Experts of a small language model.
Size: 13 layers, width 128, vocabulary 2074, 11.2M parameters.
Below are experts of layer 7 (counted from 0) of a mixture-of-experts language model. Rows are named router (the router's row for the expert), up (a neuron's input weights, with its number) and show model dimensions 0-127. Each number is 500 + 25 x the weight over its row's rms, rounded and kept within 0 to 999. Numbers have three digits each.
Before each expert's rows: a language model's description of what the expert responds to. This comes from a sample of Wikipedia text that the model never trained on.

# expert 36
It responds to: Final suffixes and sentence-ending periods, such as -er, -y, -ory, -ence, Ship-y-ard, goaltend-er, plus closing punctuation like ). and ."
router:536531497488518498485530492506493461482534534496496491495525515481499506526481542520496564500472513474486507434508480561533518456536468491484497550465518506493500492461491544463524486473494497482530497547496469460488508488502489504533524496516460475489489457476524547508518492480451521510538533487510504491460509463499523498491491488487462506534499526513533492499494496452510481474466
up12:489501566512520497481476481457492486471479476485479515473494498472512463508510522518526536466508475503493527487520504518490546470502516496500523536503489497530542491431502558500535505520543496498516539508491527483497533483492530498466490531502516471564542507483467534526509496497509439473489474532492500528471459497464506497494487499496496480485519526472498544469489486446519479516523
up13:510459504467495508527514462523514491486533479523551493514514522503505503519449483445509539480463489506515486455558490515495478491491529482503523546533478483530517512501451458485508497489485523473519489518455539520499544466442517487478510515504462490459523515536468482478480467503518532486493508494513496548473496496476535511499527542527488500541541507514503530503534502489474495482485
up14:520532497500539528452496482498527488479496454462474489482488479446493514500441514474504475515478444491494488495505520530469513492522521531486487494456508518559480511444508513506478521528498510478513535527511574516506483484548556502517535488503480504503522495511489518560468485507496526509519504467499492490491548499493493518535477473469493449497515502490522518480509534500470507477513
up15:488502486504483501548538520507493534514503511490479521485516492507505461508519511473528493469537524552500525531509490533508511478544487525471462522492473476520500488479494520467545463466480486489528488545486464420562477488480474512486497505522484468520471501502502459508537488466490498474474497538473509507462531512504511521452476506517467501501460509458490515518495499455530476465525
up16:540477494523503497505460492511535502536497530500500517448509496509471520501461507513492494504437481460513512521527519515554520474564490519485502481520512447479536528534510497530517508502527457476485566517490510477498515506476514500468484474477514501486485483518566494469466470476484474520482503491499494516503511533490466513521492522466465464526524532479523551451500492504507526477491
up17:485555506479465517526528483521493470478522487498456496478503531484508493529484513500510477468563492512492500474459455508461485498514493543496521508430504480528482478486490527463522534518551524464498499511496466483489490476460494507520505512539523462479500549487509509527511511510508512490536501468498471491493542508498480487454489467509501491509447516477497570508533498481506513515552
up18:500489457532480496489478493509520514530495449581495480547510522476476559467498469491531519478509495491499516495489511516480494547521489518467471503498474485550500504454511531506485493549477529513528489514492473458470475499487512527501554487459486487509518520523525538543508505480481491505474523519518498482528500482517525472492483516501507474514513541491506546456460458480487457488512
up19:468501513478451492484545519506491470544484486486500528518504474513503538521481516498559493506519478521544524493512513498497480490459452527505511500519516494532525485467508488488489523530454523503521509514490477497458512501465504478494508504524513503477472515520562503511560450504467475455536552483520493486484468488507466507539499457520490487504504575511532488503486501524519506452490
up20:495512480492436478504489548513477508456495523555519480507527542530526462487487497471540505500478475486521514505475483525502489470483476502486518497504532507513507514518521485505476458514494497544520499518545503515519528497464510519522514507503479496496497547523508472427539494461488465489520500470518535508438503508517510472485524542510492526520471502533491537524491421478511512498519
up21:501472534529502493528484506484535535473543497477520520482499479540493541534527483483475502518510507485492480531489506490468467504533504456455500518474497520494477534469527528514535463531489550482512540516504494476532441475519484450517457507472495499461456510482520508473485545499509508527492514532534470462495476504552513470499464509506456475487527497505506512487523503464526519532505
up22:506506487493484435489498519472498473521497477525496518480488499505502435534508452490524483475517508504516493465520483506490482505508484518489460535498489511504507510518511497441507517494454501546495486528482444459494498517488503515524533526544497484514467513486546501502488535522530522520474531462517498492462546519531492578442510516472507496450500530494514502473469500470513493534480
up23:546499487500519532516531470479516477470511513504490528528515517469463506493481535512472507479535519508493488507511507521459505510482447496482523503486555501508479483493463530480519508518505492537542476483471499476510487512459480503512506495489506521485539475457467532516519536444523456524515522494499511511460518587530517532518515436458489488533481508514495478517496491488526495489453
up24:487478554516507495521499497521505469529484524475499478517508481567491521493428486491491546444491500474494503461506515519551463468501497494473459502476515497519494543499513465498493498490517437525521513525495465533531481509501522450550500486523489503503488540462470474484511531495517522505506516490453507522505502466470512492529506550507500501529471463544485499511537483491505515490524
up25:515530482503462551534536532469480495483498532483534504477553496501491504500457470511450530517500469482459481493465524508500526523531464530511545516519468515500456521517509471499505512496511523514538536527478496528491529463476535493520522461502503508508498515471522562468484491514491500494482528499455470466484509453532471509505507489445514497486522501493544530474514500458508490490476
up26:481509485493509498500452459533473525497513491548523504545525502481484494511476499518525493555470485493543487468528501426512454477477492486481542474532489481479504501517477522479541494490528479497524518511546489535529481479494500530452477513547521508491445500519514488480483496482512518493541514518490512468477458485474499508472524521497550474514470534524490543495510496487536491528527
up27:533488510554493509484487505470468504523466507541504511510520487532467457489541489490521495456500463456501500445518479486530469510553494501480483526484519474517467506537517553458530515501489517499491472512481489472479474529506504464534492493488463482483505449474555478470465505489492519524492506538498490477514528480482502494520535494488436500533500507497474463507484517491529555499513
up28:507501462515486494501523483477483490480544481542465489442496482499490485457521516551482456501487529502493534509533542514501534471510491530533531507488479513535501483466501484537475530487487499530531516505480512543494476505512492502532546489486486451541499519499504540493528542528456485458510477487489534471498552508516466562484513453489503473510497486513481503520526518476478515464484
up29:505493480489513508515473521515433483484516552573513493499503503476499497509516445521478524475495491472511503470478537573521486476504496514472495499515508529493469453516516539447496511492517497516506512518496523466483528471517486496529530501524526496476510460484496472472487444512510505535487508544467504487470494488511461531483475499495470517471500469520447517485477532482526461490532
up30:522500451526483516480490487508513530489464514504511491486521511475443499516486509472499511513532475514499481539495491539495478482476492561493487539503533476588495516474467470492489517479530484498533491509522515492513512524482484461496493492482474469495508485444515511502516490487528479495527506487536531507512550533456511533534520547494492490521455530507465462491493525472546461463489
up31:523541490531522515519496534494497482505516459527519528502516524533496505454508513504514515497472490485477529445517491504512480539502493463508458568515488518468533494505524515498479445543549468477461507486526510534464489516494509491472454479529503534470511486463472503491529488522479485479523498447487479514486478503492534493496478470506473473538527522464514464517512484520552480506527

# expert 0
It responds to: Word-initial or middle pieces of proper names and common nouns in sports and place text, e.g. Gren(ville), H-amp-shire, team, New.
router:519503509500492506473501511448510473516491502531462480470490461430456508502519529503541531492505498527514510487501514494514518528500478476499534528475482470465508544516518539488526491495483513441492524481437495491506519508553476538478511512524497525543511470523490524524508507488494476497535514505517495490457529509506536503556459508457471469535457503504455499493451484502502482510497
up3:467476518532461531488536499486459529502518479526491493518486517494463487475489517530525478479494523486516526540489493440510450502492484486493484521520460526511531524510492525455484493511521498534494481481484494532477454548486532481462488499476473503515453490534478512526493565480540477536516499450471543503516527512532499491550516521511476469530492481517465491513483506500516463523499
up4:531485502581496494519486461465478475449510528499490517501507508494486471483508519500503482505502496511513487419490469455468476537509508491515488511477490501508480527486509513532480481477472484530523500532496498496493505523505456539500490463522467516511477504506524494507524533502508458493478526503541510536480511547485540506518459516493533470523474512553452536499490469529471449469491
up5:492501521527470512518547480476516511495480511551463475502499508467488460513518547526515478503481477504524543442530483460524512498501539471503499494488483464485503505493475473508545538512491475541538522500505536536505458521515475466496521454497495535495525508461455523503461494534471509504513449459461463496489491513510492449513517485517495497568503500526480502488484496496489487497517
up6:482520498541529524526525480512523480539521516513535499560476481422482516515499530480488488498514490515492528481480523504493524518454480529472486518480480522460521521444484523457514482474487484507518520532494511458491471567513463512486462507505475541504502514522508516518471462523484507499490464494528499460449534496497497493511525518487507442491498502477484516496469485497528453477490
up7:543521501527465470486513536516512493487478533521513458521479437509500492541517520539538472528501514514509534529475480510541445479529482476550500510495493522516499534502513525490518448507480468492520489493489504452492481477530544507473524509507472534497514516523526494458491508473497491500450499504490562499474509483488486523553468506479495482458500489473526504553474491526507489514471
up8:529507525523475540482470549447526493458477487525539471502505491458487481512486541517508487499508494523477482511513464460487510506539489467540545510453499498520483519496490477567489508470515453476542492493530523505450505536525490504491508492485488475492504477479523568493506467477477494492516494534517467545483517531483517498552504515474519467502505491536498474495470506495521487477497
up9:491466549508483564514525491492523489476490501500482510503511520489503550517491514468527491511491508530514483509509507507578502464477486471494499521466501492470467510519516493492516566489537487528512496511491482497482488514515526495488496457478517509546489488525489466504495537474507522481518486501503426421469526485486490474519485458486458536511451503547499493531508492529485519466491
up10:483495487528534471521496501478538493510542454504509476533498492472433543460459516503517566509530476491477520494500506493477460531500493526539502472475535518480526457523485500527457472558506506479485483485456491477489516519504491522494498480504501498464479462492532458493507480503476478498563537509521472512520502486502489511484484527449520549512464489483504517509518478516514491471515
up11:523456533515524485528542511500512451534489493531472503462495494494502521518516529483544502494492468516512514509489463442495450521543487513521518489486490497517481488502456537501515483499477495463454501458486485494472493457521494483491501543485499497541516497450490504511489524512472479472530555574512449521479505522505508479487503476490535493471515506530492530492503535538482464509468
up12:523546503483507445495499468465521490557488502552470550471498508466476480513533520503516479492501524484503517491474513503492536502533472517478537556537474494485535514517534476452494529514491473473474477489552553474477506458491487506524487486536455502479512499527487512529512478480508481446479465528520487511469493519533523525482485514483487496514463480518490529492471492528517522505510
up13:514489528555493514487503562517518517507527502508455477512513453474508548488495468520499517469515495537531487500466459495498476507533466480488515528491550507494463502521504476507456494526512482503468470536480492514522530511466500484474475516490489483528506493459475517515531501465514483534491485510485509554442517528536482524501521499486451469540532474472497485496464492507508486562514
up14:489487509528520482494490489465523444539490478487501506409524465529544496516504455518545499477517495492521481527515508499492516508541477530474491484459479482506486563500518524478514519519520531490497507495488506490494519478522477515564488510514475498494486481489511534492514541545502465476483521490523491505491536512504472566511480426533497478476504494498484509479479508494483487533471
up15:509523543459511451527494495502522486452523488529470460530490511487483501526538502446483474490479497541523471473497516463511469518480504516482504482460501557503516519505503509510484450511492532524480478498483507493519488490503494506476479508435505491534524493501523488521462511537498496482524491476526483538461503522458468495506461477501465518518492523556464520538525503523552475488541
up16:444541501503530495498452514471522493546502450466528466508506507522520539517509481492511527460475485531489511522441483479552494538507482522495471493462532508532488522516470481514503488455517482525503543483513498537492491476497514503524523493506504502509480458477487481537478544488520521492483514524522509466461486461482499533526496490508480474521481449518485470529469508509526530554514
up17:513504539508478505515468532531486466472506509488526510495450464458498529516475518507498515504496515466497522496528464492516464503487467485497480473493475482447501515515505505517463461482480430509547455538489495541506505513518499503527531453541498526529537508493450497571519523536513504457511503492491480518501480488508558512498508530505512497522514541496483457460493506502521476509495
up18:497493493491484488478526492525460504502493462513486506475492506459453480540507519514473537484535466478469528490526511490520496504518470508500574490490479516450536514499509540493491476532501511483513473504478467521500533456506513520532549497545471507446472510505490533501523504524531513486501486488507480489467498535560521463490505500480495516513478498532449504490519546555463517464522
up19:478555519451515469504515479472503499504483518533469519477458495494511471515480483514532463501500489543524493512480485500507502496513508459457522540493487518460458495522492516505445460475494502543538538452428533516486475496508504517469497492537520529543509502506498507470552516485496527508486523494503514506517465496514477513535477517463478495505526523464516516517534528507464470536525
up20:530466486513496494487533507489539525507544495530449499494507496482563496505478474492545515495523516509520509510484473501494490496504485483510564557506536471504474480511494512469487497490518492491515445507489511520511475507508535484457508490516518494541558487500469553528467506469491467489551500517459498482496502452462526478522463500497497483491547467554479483524499504516519486543479
up21:532497504505512505504477513486526500466457523507497496563502464508500488483486504498465523517514448472530546460500498505503486507505463529477544474527542509498475493491508493528463505527519514491522491501489530531499484529468517436490533514546521493492509497452530442507465469496503472498522469475509498482450498508504510536517542532497537506524476471524466492452475475477529503458510
up22:503512494491508473473492468515522489485550507512461525475499449490506541513474544487488514488523522502540486513538511549507506499515503497502572522495517477512479501493459485502479550485520492532502472485501481491518508515546508508520473516487464522460472503482489486498472565473505475463552505537514503529479512520455546505489500503486495534503507486514499510485406473488492516474495

# expert 20
It responds to: Finite verbs and auxiliaries after a subject, such as was, is, had, been, arr-ived, set, plus -ed endings.
router:508501520478514468475532469514492492479515466500504476513524513489484521496529465506499499505446502507510511460506458478548505444443468505475516490498493449500488519474483513497478485542522516465491516490517525462466479425500530527496514477470482549503506514503491466514541519545513487587514501524468492489492525520502481524485485522483497533541512500521506536498489532498492524478504
up0:501522541518472491552519490485527520506486547519466502500529501495509474504516506493541480491532530502490551513512502497492451471517524499479477500480453454511559524491454494477477515535533550508493492467484474489534480477455487505464494511474479541489480501552489501532521458513520496488495460503458509480507497443471529486522507487497529505492520453493517501506530464520483498461521
up1:514462525505479462496495461486467486511471508507514470482488494506523481470519522513535509498495463434499527474530505511492499467475494488497493531473500503490558518500541467486473515489507512508545481455505511506537497518479525475492498489538515496507500499504478528463556513521472501488483466511466454529515498526555499488477489559530502515500513530473455510523489503472550566540504
up2:495468528473486500497482469455514483505478488468513485462490482488488479471486500527510510515482500512509539474499501491511492481501502532435510508501494464505471516528490502476517539533478483478477559508485549467500566508499515464472551501484491495491504484514533525503500480508463480436480516529542508485500525496533470529512530497524561503501475494511446540542496520509466550490501
up3:505474506536495479527512498536523525460488466507468510486485553473502513497490515519494491490512497494489468474502513487487510433512520493477482498476479498491519545472500494542428489502510520500461479506500491530489532528520512502519502518513502483502494470441462490485523480543505449516457546499485511520486583519514494547564493512531518489509552486513475502502517523497488480487476
up4:506467464504484492529469518535514548516542493506449424526536505503488491553520550507503495519515530492481504508505510473550500504526530479523506505506469487493496515527487498496488479485480514487524490533463484496498490503509498491506514539524514531470430490530497463534481493508541425527480479546514473473521529438507520491490483495484484508482489486515475522517512509497459507482500
up5:493509540518491489454505503454538486483458466497537521528483453495529499478563518457515533466492471514496487518497496501496482467478495501470526484538523533532495547486529495474534486486538482478510523471494502468528487524534477486528489496483509507462482456474506481457527512505512471537495532510483494538523503501477480503509435517501479548488508520535491538500480489475503502448480
up6:506502554507521487487476524462484532488487536512488525470527503511470483518522497514482494520490461515514455476471454477479521461477421510511474516529535472494449472476515516542503483504490523468515505474467505534543531512521500464470509500540470517510505471487500506502486530494527484513479503470483541544520513455500523463520520544515526518516496492488539494499454473500488510479468
up7:462505473486523490501520513511508461466544514520511519509448493467500524534517459494496506524478510504508526484530475503518499522541464488504505546526548511511490498461496484451476486514491536509539496501511481496500506467496532476531513484519519503486521539483483525527513471543500495478494524508491524501484472523407489520483467500474481545480498455530488485461482508534543446513486
up8:481492466483498495499496483490465498482505474478491525537513524514507471454493498465507491476510530568450463504512472513501537473472502494506516522466483512496444463482522490432534520525484479552478505473546524507526504490493493475497494517507506523535505553492497495518450536502497514469500542539496478519517529505497461562520519458509513510492511494488508500519458478473512540502525
up9:540505508517473503502478492533461465489494505535494501500516511485557453530477475541534477496515489503508502504508489493507491500464488536482473518465490504517530513488515473538482477496485472485487499550481573483548491534522528476517513453462524486488473498492485455467469533545494487500479486534487489476489513539490526548535481535509473496485540501481471446501509500476498483494454
up10:473520506511493517511460512483533511491513529440526512493513487540513516499492518474506534490546495472510535495478453531499477460518503539506511530492520499462535519498529493491492452513538485512487463478447466552544520516503493477485528504486509451485465489479497537455503465478443518490492498519488491517485522497551476508522526480537503463506546508518510482488457495510486503523539
up11:491507506511499488485461508484555506516491532534474519476536487558486515533507493472501504509525550469499503539505464506509490498452472510475462490507469508455492498462462504520491529482486518480549524494497478486466510499506543466490480516509510478471498533482508483549467522447525494475530486485502528532468516475483492518486478447513490543479518530488505448540525490499512539520535
up12:442510494495488523462481462493507509499522516504514551515518476461501536510533502511505522491482492467518467528499482484548529483472491521519492510526541524485506555464530508491455518515519485502492487464474516529494476494502480481481537522530490487505483559478510463491546502531511498495451523452469502492511465448501489519499437522491489529509505469479509535483488517506459546477520
up13:506495495536494465523502452472475464524525484515492467488514565497504492530507514535489551475501547506509522538486547504490503547469501541515489491544471487513498508531523476535505510540466522498523527472529471469469481497491509525460514491485467470465472520527523478495457507461462522505513489502491504499535522524495454484537535508482507459480536492463508531486476500478480492480508
up14:502467540493477500487493504524531462477508487500496430475518555494470540504546463510557496514506469499495490459469527520532522499483463487473510492487513487499487494470483526538492471456456500491494534523535564469512481505517519490516519524465493479500493526515500482506510491497513520470523493480503470491520502550544465537520515469472481490545468509491509507527503527462462498516470
up15:487462440520521551501513522509455478512528482508521532533479518554452444510480509531500470473500474483527517531512510466491548498496492483494489516514504505477493487494486513530491477493513487503497497534468528522493507480511501480496501536459485522521496477545523504536469465531543526563452491520469498483477476546509516531500537487497481513531487493496456487528530496497479481456510
up16:502521504504507468477497505515512477444539530467528491436543526462478494551497522460473491481506468472513511506507526523495519476478479537514467491514528473475484511505460514508498503492519535456506518486477456520444485514487515508495542458512495510507499534462498472468526522499510503476540524510483456471500492489558525515502515511466529508489503526492493525503476548500469445499473
up17:522453511506536454476553497497512509463510524539469497520492519520479478515545508501465527507490564538467495513505448525467487497513526490470496510483536506435530527511449487473499485525475491529495465490490482491499502486505494500475462471512468530535458522527484508517495495477493499486501479488478488453487508489489495455547537539484533517536499498496522516515555513489470521502504
up18:508456510536470495445499517509496489471503478525543491487561529474494491466525488519530521533435459500465472515493511502511491495479484497526527481477508504513538444477495505521501476496476484483467499474501535496499541489488457478512521523459498534508505536536485528507492507513476514513503510469440533517534474480515505556533498518497515494478526537546490516507459526505524531518503
up19:511470499507504528458503501486507488501518491487498490490534496473479527477538476521472492494505480503452487518504493516529498447467520487542489506474479494486497531447459516508483482518490547545530491490534488490456479448495519554527479498528537532508520508457516476535463525562497488490490490491481462488538482517495457508514505520516534558526504472520467514509439509515506479502488

# expert 11
It responds to: Articles, conjunctions, auxiliaries and pronouns in running prose, such as the, and, was, he, and sentence-initial It or who.
router:546491449474538480487506510495480472541533534550510508493503500468471497490528500521518491468462488503507543519461493487486508498489507520501524485464497499512500515462497484520512471514495507460509514508485527457479517483481487460453496471492479477463470489543541514494492539566488496561475544523485493469484547495476476517457521498502528534521539534493515504539469488488511520508516
up0:516498495477486484568566516463483509493451506530477513504478485465507463514507523506475464516482514517566496464513501489498543509492492454500503562495553482503502518494470497455484495482489506496518503530517477532530515474489467464538479495503507516499506513509493530518486493515470521475483543476463512449530540481502531523495524518487504493480521475527507483496527490441536515489467
up1:509569531469470524540555476486535490512510514482491542517509499493510545501530497501503507478482517520547484511472500455482461539498523463507519492531528542515469504511523503516497474470534469520522478468459499524483516500492487478497487510472507510435466487544566484475510496516478467488488485508479481537460506470467518498493494463501496465494497529465512531475515470490484494497513
up2:499507438510543498498556530438475508502478501543486499458539533456485483485481486531450474495496496521487464486533500502489492510479489533508513493538519489514489505494458498494512475474492531518503506564530483513534468494517464494496463484463513500512490517488508540498481533487475519488489501527469508486489539481484455547529473503491495449475491527518472537500506484496449524470495
up3:518543505516440500461514482494516497451514505505524493471529528516508471506525494517471522524492531531514488531512486530495529471510534514480489468448457514489534504479492514516493491518481472446546479483498492498503534486501516517460541528499497490465497498521507488495479496511469561499512453458481517520488516447513499530517501473557534513472493537505475521508480513486536513510436
up4:503490530486476485494514494502480499497499504514525514504535448540499478494473486492510528495537485538477508520454526535524518491495463529460495495450563476522484485531488510491508475514527511502588502472498495507518504522509499520468541470458499494505506508475487475483484516480469478495489502538496445564503511524493487527514501483492528458455532528501536457481456482510485510476529
up5:542519501516503493501507492493519511563525529524502483497533517463528515515525488490451460521487499478474515502457450513491475493526466496495539495502514460482514498514525485469491514532512487496524497461508539464471513433459500467486465471480481493524547499501549525511552497538493457503459464500522521474493490465480503537491526530505513521472509537513468482508512474536512525499513
up6:513524441471473482478542476518537529496549536508527515518489497489502496511513519473513496555488494510517492480522468506467453492479463541512505508504481449482517508531538551499534552478536494477529491507526489497501508500532426492518504498511496495483502482507504500465539491507522528480471530474487499458453483491539467487484527508534501504500536502473496515506486449495532521508464
up7:535482501466544489483515482508493497478509489485500456512471537479498520493462468483495550505500494524482488519501554494490468525505490463482430524530487563513488478517504492483508530506514475539471485552509460461476530459549470515461496508482507519480501492494504517525516549536472525484494470527476525499504471490492518485478531460517486495477516458495496497523478501471483474471548
up8:502502501527481483469465488460512514520529506506477487505498549477481522489516464519474495514495487520540547498477469492477510502518510503490492508493481511510530525488448551484536454515484516491467497507447520432494434474528490494506498501472482526516519522502490576471558479476557499493516488513513523483496496558490489472454511486504482539502500476507492471512485516487519474511513
up9:526522530528478511473529482502506469560536467518490444500488502520545509467493490552513486483540485496460523545493493517536498498476501472470474478490506479472514503476480452508525519529472506521550473507455477486487520507510470524494487498497517489502471527515467493503508501516543500529526520529483508476522482496461464490527500519500525502497473469466461486487463543505493518479423
up10:481498487498497475491511490498447493547512466509501512509507515468522504484498518536554445534497523483466493508547493472531538503521502483502536522523483508518481462475514449488474516481528502478468490450518538496496466463509508454499494469507478504479480503513491509520547512486526498523522509489513491544551494501532508507504442517493494523490491404476506519519528513476473523484492
up11:464515480542513483472509497478544502467507512478514528465486496492505499460478514518523500507462508498485532511498529519466515505480473506513494479526527478517484491511487498492503522535493499494518547496492489554524476504429502481506499503486484523497476511475500489471507453488527484507503514561538512502435549521497452468548506496557469469528473524504502502442535482534515525538522
up12:472518490494526526511527485510481505532523502518468542521518535470515492514459524503512502500495488486541498525446553505469520499477496537491516529467481467535518474490422502504526530519476545527525479502531522502485477475506496515468520483523503471472529461490446454516514507532497525484527514496495510502483494523489504538463475455530504524509491493515428498500525481490459487510473
up13:524468498489506480517500461496541520500506483475543529488489463504486490496495513473516512476535476472489509519537508484487491438472498533515520505496454515497515476526508512514500462547484478485505461479555512519492460518531476479457528453473492468528505504486488474513471532533501534531547526508515522534523503476499525538469428490515529506487506528512527491491489455507502505546471
up14:511531438503538528496496534526506508546517498494496489515483507532519480508526513501471481519467519508486526470526519526525473485497502512520492505494472509516494468492506510553498520472561520521469529491466508500505496501476508471495545514427441479486505435495517538489516517520498482510508501484500474480519522504547506455454498497476488507488481524555507483545519506441510538494497
up15:515466480497503529494560512525527504478501480498535505517499464522551520476468496516486470492468487523507482489543524520475485513484494500462491460475463481484512540500460491511486493563483511542498468467456522490524515493532478517461533499495425478519528520530516531485536525509458507471501478527545515494520511534501500496497523520478536495498496515530532447520520491499480534513500
up16:480478455501491513494431504469527494500527500543520444533477524550494519493459524477476488540493492484484488532478506469492475455542509520479479493511475491500494473467484498464503472482529522509505507517520501472463490503515506491457468490503549517526532459495513543522473529529474494523510522526483532497468525549523463526524502477495487514466518455472496517494509513548529513479520
up17:513517482513482497490499483475552524468518482492459490456431442496490525502483482524501473491525535504482504518489509486511457486471511524488493513484521509515538512503493473490459478519490489532496552509469556496499460529505507498483492521464521456517497459549528469500519493518467480486479469542491495481520529466502491463535506500498478499554476456515473503486529506524492505556529
up18:513502482469530484487498542522487506522531515495518523528519535472518489512463512466463505550476509509499533495522479466539509508500479536521498506465509462524445529490532536525511496508511540513481486532519475473437508481484517501487493531446504533477513463499521504462463549503512505529535495487495489536486473523459511472520484443496480477513482502529499504513475452491531459526493
up19:506509533462460505504503517494532464485509478512501424475463538489499492466497472507493498492472515499476501506503492488527474477497513501537491491494523521499537525457500488496516451497516525532484510511526455480498482512543505492476494495515509479536477473491525521540475477547513525527489476511510517487472467528544504497503500467472533490478517493549507564524565479485523454463454

# expert 26
It responds to: Final word pieces like -s, -es, -ities, -ents, closing parentheses and last digits, as in bas-is, town-s, 171-4-).
router:529504495498516475480551469479499494474544522492528521493515511479483486534499481511470530475492500496477476415476480523484515470498428516495537526469455522508517502485494539491497461473506464506530504503482464471532507485478509511503525533482476550563471495535519495526524521489500486525492486501516476508481506496476483530495474497522487453525565529535500516524478489499488491519478
up12:516477499511543504498472492469508508509543508515516471461479482485498483507505524483442515541496433462480497447466504493498490524489518487482506508518514541511471492492503533463534515500507522470507505499528514461503530493457508503479500489457522521500532476487544480558480489512497473488497518517542502517461471538483493479467503519561485483483519493471441548523470493480513488517541
up13:520490507428503522508470487499503500505546505516504471501499459450497496522488474483455492536452487493486480465517465543511490475527472546489504519538497488509505502485510469524429501464480478523510477500514500487525506500529530518449513491466478506496503486512544511495482520515494496478533532521478477529558505497504444501490529495483540491497496492523518478521525513488576539495510
up14:489478492487478480543497490506531483540532436459533458511480527483531483489472531475506497521523521528505436472511469530533487477502498509518489515516454504488508533498482504524490518508519509485467462469462434499490529531509505504532522522470500504557489527489490468504522529460524534492511504499492477497486547484511489539521506482454472482505520456502464521504528489525470517493525
up15:525498498561449508501513532473540491514516498520501528513475534503537475500520484468511485524487492496483534500494493503510537448501448512541489498483514491498523506477498482495502450519517493524500476539473460534496469472491525506515494547493475480509503527520515495450570491473486487518525509436490465505514527494520516483494517475495501515489499474472497508485492444479531465565463
up16:503497493508486491539490497485487542477502516497547536504459485514482483526528493521502509515477522509491442547524491507454468530481503522457505503500530501562491508463487501501530481459502467494511500499448518466508492495495501480460510514465541472465474510484513550507499515477544479468502509482468519485477481502461482543468521512538522503506496527474538509550549534473523489496460
up17:479507511493524507499515519565487523488561513514496542492492476496530494513525547512527522489473485492489462506472466505537516467556512506507479519478452509526521450478505494528472505486483485481478494476476499543548480509541489528502541518470445491493488441506521519511493505487519505539470510480525453484463499510499471508501464480489473479466504519537478479489535508464474522523515
up18:526489520513493494465511509499524465506516527521539500494474526492473519531533502518500504432488527459478500495502526535463540468476497536465517483504509537512502496512486510520489542500525478534519499522448505488490506548502489485472467522487459493498520505549468555490499514465470475524539451477476498498479515475508459504491518531491466486526536516512517501496512457526510535487434
up19:530514523489468518521522579543524486485496560546528547468526504504512522523506513486516474470531505507504481518471473523466473494521491517487487488474477461511516469522480450524459498495518478512504466546512494506502461494478462536465505534461497500523509486526505473531521466513532493540502489482487498480488474516502495484510478500485490434482530511500515546518451492493505496493468
up20:479486506488498488496490512445465502498493511510483515491466444498509530452494546515500516524512468509504526483447488542496455493504465562466461489540555496521493511495508504483482480448491496485502477481486502499524516486496456455505502506526485523500485484532506519497505479483508506480514541476562528533518500523494504521568517526465484479511526497504536520505495513494538555532477
up21:446501513483531473470467552495491472469555488496466522493503491528487498502489501446535497495474472486535498514470526479474540491471475455491516510503490475493495509533520539475479501491514500513485501530524508495551502503505502497535476508504501508540481501526544467483548512499499478495508521527525489500416471494473525499442493502551517491502546531477477509530482507523486473535506
up22:550525503534495510502490487455513509450490469438482544484542493472475465541480497479516480523470501514499533499513529510520511507531538460502504488507487492573494460523510497513480434518505486504490461480527494514487517545525535533529494477506523524491505493510514455505524487478481482485526507502504476442455499493555497499496504488546504496497471497489546479506464494478517489501495
up23:498477522519495526514488487458503505524519522505534481479472478516477525474460503548520509516504491495514449513505539509466527463507497508490512517496507476482515540486528501467505519516508480533491505534458512485495520487560478522497456507511525538507462481583438521552490498489481492495516441497468511539520554473486510479527542502500464519494517504482478493478497479481491481526479
up24:475504529514468490497496486450515450497544487521504502520462512522516499495477495512490483480516529524483518512465490512488484512510493523514540523487472490530483469495505499501468520522478481432464493460494541463518530521509517505491520537522514492499494522503474472512522514520498511466494535486531476562455487489511491514544463468506547447513525452488541526513468452501521548529509
up25:477504513517495485502543522472499481505543489474497462534501545480526479489500496488466463481502459513492532492463500506486465501533532501503515545510492517526483492482511500468491537504507554490519506471501476494485463487499487472464512493502525437540493494531500513535534500487474527481476476470479498549462546530503544500447528502531513467528497463547490503518555515516497535478479
up26:496511497420503511519514500517473479483537539523538522500479543525498486508525494529479482457485496497456512461483499490490539476469480468475514491478542494497471489491512472541478535466492498522496448514510508482562494497462496504513500475534496492508487502497509460539533466543547503494478520490517470516505468518489480486522484481471537507534525511512492536539512485469464535518460
up27:500516525498483502503505532527498530459564497471444477499517468501496473517491534522515537509504498503524487486462501453487498479514457534495490509517524503473463498484557563531474489507478520485492506512538497514497522527526495474512534492493459491465499512502474518539460538489515533514546470506521486495452545509490507474496469534545502490510528480522510468476492467494447486473493
up28:547494548504488493532519516513521527518510509509507526475502483517481504465533538483514500480464457488504501523447473470459502475502485485510540462474492484496495504503500530436450469525467441504483509503485508557504481484503484535578515472508470515547528467515488513531488496522492509532484528457515537500517500497509499538493470534529484506511490495513500493538521488468506479500487
up29:512473496491491504492483469526502523460514538515536552544518525493487483496526514495526507487472517538481521546493480498516487500555474467516507501514495469505459493483537492452536508483540475456496476514508434510505528524504474454493538464485487500546505499457492496503542513477541484494453455531508504477491514515495488482500505547504486484464476511498451481531492463510508468493517
up30:483525568501463489477486507500523462503522478469501516518513491467504493533506475491514437486513490538526457471492499545470484480505457537477502501527492539520477510526477541515512504489497483483488529502480503496503514457521498503536481494494499460500498534483523467457452525471529538496501500560505461467469514466526513531504496498509479503528497564481496482520469512514463517543476
up31:532551472453533489501538505504526496471491482501514480501520510531456469530506521504510507534502511470503488472504497449494492496480468516506511532491484470503536496489497499505514509494561502507486487502495436510546446510481513524502518533470543464519465522517484503495535467539535446510475486505463466532525540505482485478541476519496487504512482530544505525475516472493456461488492